Below are experts of layer 3 (counted from 0) of a mixture-of-experts language model. Rows are named router (the router's row for the expert), gate (a neuron's input weights, with its number), up (a neuron's input weights, with its number) and show model dimensions 0-127. Each number is 200 + 40 x the weight over its row's rms, rounded and kept within 0 to 999.
Before each expert's rows: a language model's description of what the expert responds to. This comes from a sample of Wikipedia text that the model never trained on.

# expert 58
Description: First letters or pieces of words after a hyphen, quote or bracket, such as twenty-f(our), right-h(anded), reb(ounds), B(ellator).
router,151,192,178,219,232,192,191,213,163,288,203,226,184,153,231,127,262,149,195,223,279,161,226,183,211,167,196,231,160,194,216,157,195,92,262,255,180,176,261,172,224,247,227,180,229,242,192,130,215,279,162,266,269,200,180,187,144,146,228,262,179,130,203,200,222,216,215,179,189,149,216,194,184,165,128,236,200,131,176,207,135,265,157,212,167,197,250,188,220,273,201,152,271,189,153,226,167,181,166,149,194,222,231,203,238,228,221,258,179,184,194,177,191,191,178,141,116,227,203,188,198,266,236,266,197,167,251,258
gate2,239,195,185,163,254,277,176,185,171,212,218,219,244,136,230,205,244,245,145,233,177,151,213,222,222,269,177,217,204,128,234,230,213,194,130,168,150,230,197,257,175,237,183,233,207,201,325,253,172,188,205,157,174,283,189,118,188,141,200,214,227,199,138,163,134,209,264,222,209,178,210,255,147,194,207,240,187,216,233,204,213,285,186,191,221,165,153,191,171,229,201,134,218,224,199,230,196,208,178,187,230,167,202,176,214,227,231,172,115,210,175,165,177,311,199,146,268,147,112,268,204,196,198,233,223,122,211,202
up2,144,285,191,184,242,247,162,227,276,227,173,244,158,171,229,178,216,221,239,192,241,208,223,148,199,151,150,197,205,213,139,247,219,156,237,176,311,190,172,196,148,208,218,248,225,187,157,218,152,224,196,138,247,211,157,230,232,243,248,226,154,222,197,301,279,183,208,290,191,209,160,195,217,122,202,268,223,180,188,242,147,178,223,251,186,222,220,147,185,140,245,238,209,205,124,232,97,173,230,248,134,241,220,183,167,231,250,207,209,212,117,209,213,172,229,242,168,164,241,231,157,218,198,186,193,197,184,165
gate3,171,233,215,180,204,210,223,152,205,184,220,150,254,246,250,149,256,196,231,229,290,219,178,180,197,207,279,203,160,252,171,152,179,127,207,172,200,139,165,188,215,155,185,164,161,200,232,248,196,208,208,158,184,172,298,187,170,152,143,147,200,269,224,222,165,201,134,251,151,178,242,212,206,221,166,141,204,174,205,151,158,252,135,181,187,142,216,238,203,196,180,170,207,127,221,231,212,207,256,208,175,184,252,129,237,172,181,219,199,110,239,192,255,180,167,193,171,212,185,319,211,195,304,223,164,156,129,242
up3,98,234,234,190,144,227,229,193,173,223,208,211,212,231,218,268,268,173,201,230,287,233,204,215,222,211,280,215,172,182,148,181,231,205,205,218,184,144,225,174,198,200,242,187,255,229,181,184,279,261,165,159,231,203,260,233,219,173,113,180,221,237,199,234,165,235,155,204,232,213,167,198,284,227,203,149,213,180,246,226,161,223,138,134,131,208,228,210,201,195,158,171,197,133,177,198,239,210,157,230,186,236,323,152,223,117,230,176,170,187,244,194,159,219,168,195,140,206,163,232,198,203,243,258,131,143,108,210
gate4,155,187,207,162,167,250,134,195,200,196,146,199,188,178,255,227,102,251,232,219,181,226,262,283,250,149,227,196,171,257,224,172,187,118,219,207,198,198,198,157,149,175,236,235,232,162,214,241,254,203,199,230,239,167,120,231,162,151,280,167,189,154,247,163,225,253,183,297,168,142,179,188,117,196,207,233,206,174,254,237,230,179,205,174,198,240,141,285,222,214,230,192,155,198,166,240,226,212,178,163,157,198,211,135,233,153,232,230,151,189,182,139,180,160,273,182,204,272,181,276,242,185,264,169,198,205,198,212
up4,161,242,230,192,176,246,128,255,202,218,182,189,220,168,259,249,232,249,211,233,215,213,202,172,177,233,215,131,254,204,249,194,182,123,239,146,176,215,216,212,180,181,186,85,165,224,167,187,170,167,225,217,157,193,192,201,173,273,196,220,157,199,184,214,204,196,235,151,254,146,240,160,266,172,202,200,139,278,188,241,184,186,186,274,206,169,144,130,238,192,88,282,169,229,290,146,234,151,192,196,234,201,187,222,235,202,211,225,193,288,145,188,220,250,144,215,228,234,155,253,204,129,172,194,198,133,180,171
gate5,240,147,210,174,187,134,178,244,221,129,187,207,191,192,175,253,178,271,205,192,205,122,187,172,182,184,167,210,260,189,206,217,219,229,243,157,266,289,211,163,170,183,159,135,167,215,184,201,154,145,238,239,243,215,153,218,174,160,205,241,198,108,179,210,165,190,87,329,229,206,181,163,164,187,174,298,208,182,242,275,186,226,182,112,139,221,214,165,208,205,152,266,241,202,201,246,125,224,190,177,181,205,193,223,227,215,217,245,198,268,148,196,208,212,153,169,178,176,249,201,227,149,222,163,233,157,209,219
up5,218,207,134,153,230,241,235,210,129,233,266,185,150,194,247,198,182,129,128,162,165,271,151,162,148,237,245,184,176,129,212,243,157,159,171,185,142,157,211,211,211,252,176,179,276,202,233,177,229,191,262,160,187,191,290,216,213,279,228,187,235,234,241,189,231,211,255,195,150,192,185,185,211,175,218,179,203,209,152,216,218,160,181,296,192,217,121,156,119,197,262,192,154,174,213,200,184,148,230,243,220,185,237,130,168,128,203,288,149,203,173,240,204,245,226,202,247,183,197,218,215,257,222,188,142,233,266,193
gate6,244,259,175,226,251,201,200,175,174,211,210,212,204,164,265,175,214,211,210,206,109,182,263,186,300,166,214,199,283,188,181,130,228,233,168,181,217,210,251,222,290,238,145,212,218,247,205,254,203,216,144,189,223,180,197,243,190,250,177,194,162,197,222,202,226,193,308,189,189,258,205,187,211,158,222,171,201,207,208,197,182,194,187,228,129,235,159,189,198,283,206,253,255,203,219,152,121,243,178,175,218,203,251,186,196,343,296,246,214,157,261,210,168,269,142,181,174,166,191,259,253,205,209,201,189,242,229,206
up6,279,195,187,256,178,227,141,250,186,223,182,219,192,212,166,207,229,143,186,191,234,155,165,299,218,210,258,271,288,202,196,220,230,170,190,176,246,200,189,158,212,158,186,152,204,272,133,195,144,145,247,204,233,210,210,196,307,226,195,202,204,224,158,276,179,182,268,183,193,141,180,146,234,84,216,181,212,192,121,169,289,197,258,191,210,249,201,128,249,227,260,162,186,206,263,193,217,180,178,158,129,175,205,221,176,252,151,212,139,204,205,157,149,208,190,174,167,191,193,218,182,188,198,205,248,149,211,236
gate7,164,189,202,201,206,199,234,272,222,245,173,190,249,205,153,239,239,238,183,257,219,172,150,189,168,204,177,207,185,255,163,204,224,235,195,165,180,255,211,156,175,216,183,205,205,174,201,177,227,242,173,209,215,177,166,179,185,173,146,209,159,241,220,158,187,191,166,155,164,155,125,246,201,170,195,170,186,217,124,215,211,106,186,233,206,198,317,239,222,159,139,165,154,152,225,217,275,162,271,160,138,220,159,198,259,253,187,141,220,102,231,165,254,140,258,231,135,233,250,109,103,193,178,209,145,247,180,190
up7,143,189,180,241,163,162,128,122,201,164,171,196,126,255,206,164,210,247,214,143,196,177,156,203,255,309,209,106,150,179,207,181,232,183,270,157,172,288,195,152,267,232,176,163,218,158,261,180,203,246,164,215,204,183,176,187,275,196,207,180,131,258,207,136,134,281,193,260,213,164,167,226,197,214,241,253,247,223,256,193,190,144,196,259,227,173,206,163,159,231,190,197,257,201,232,177,225,203,232,170,226,193,159,163,206,216,159,162,250,226,258,193,254,195,217,162,196,175,251,158,202,259,246,197,151,220,155,180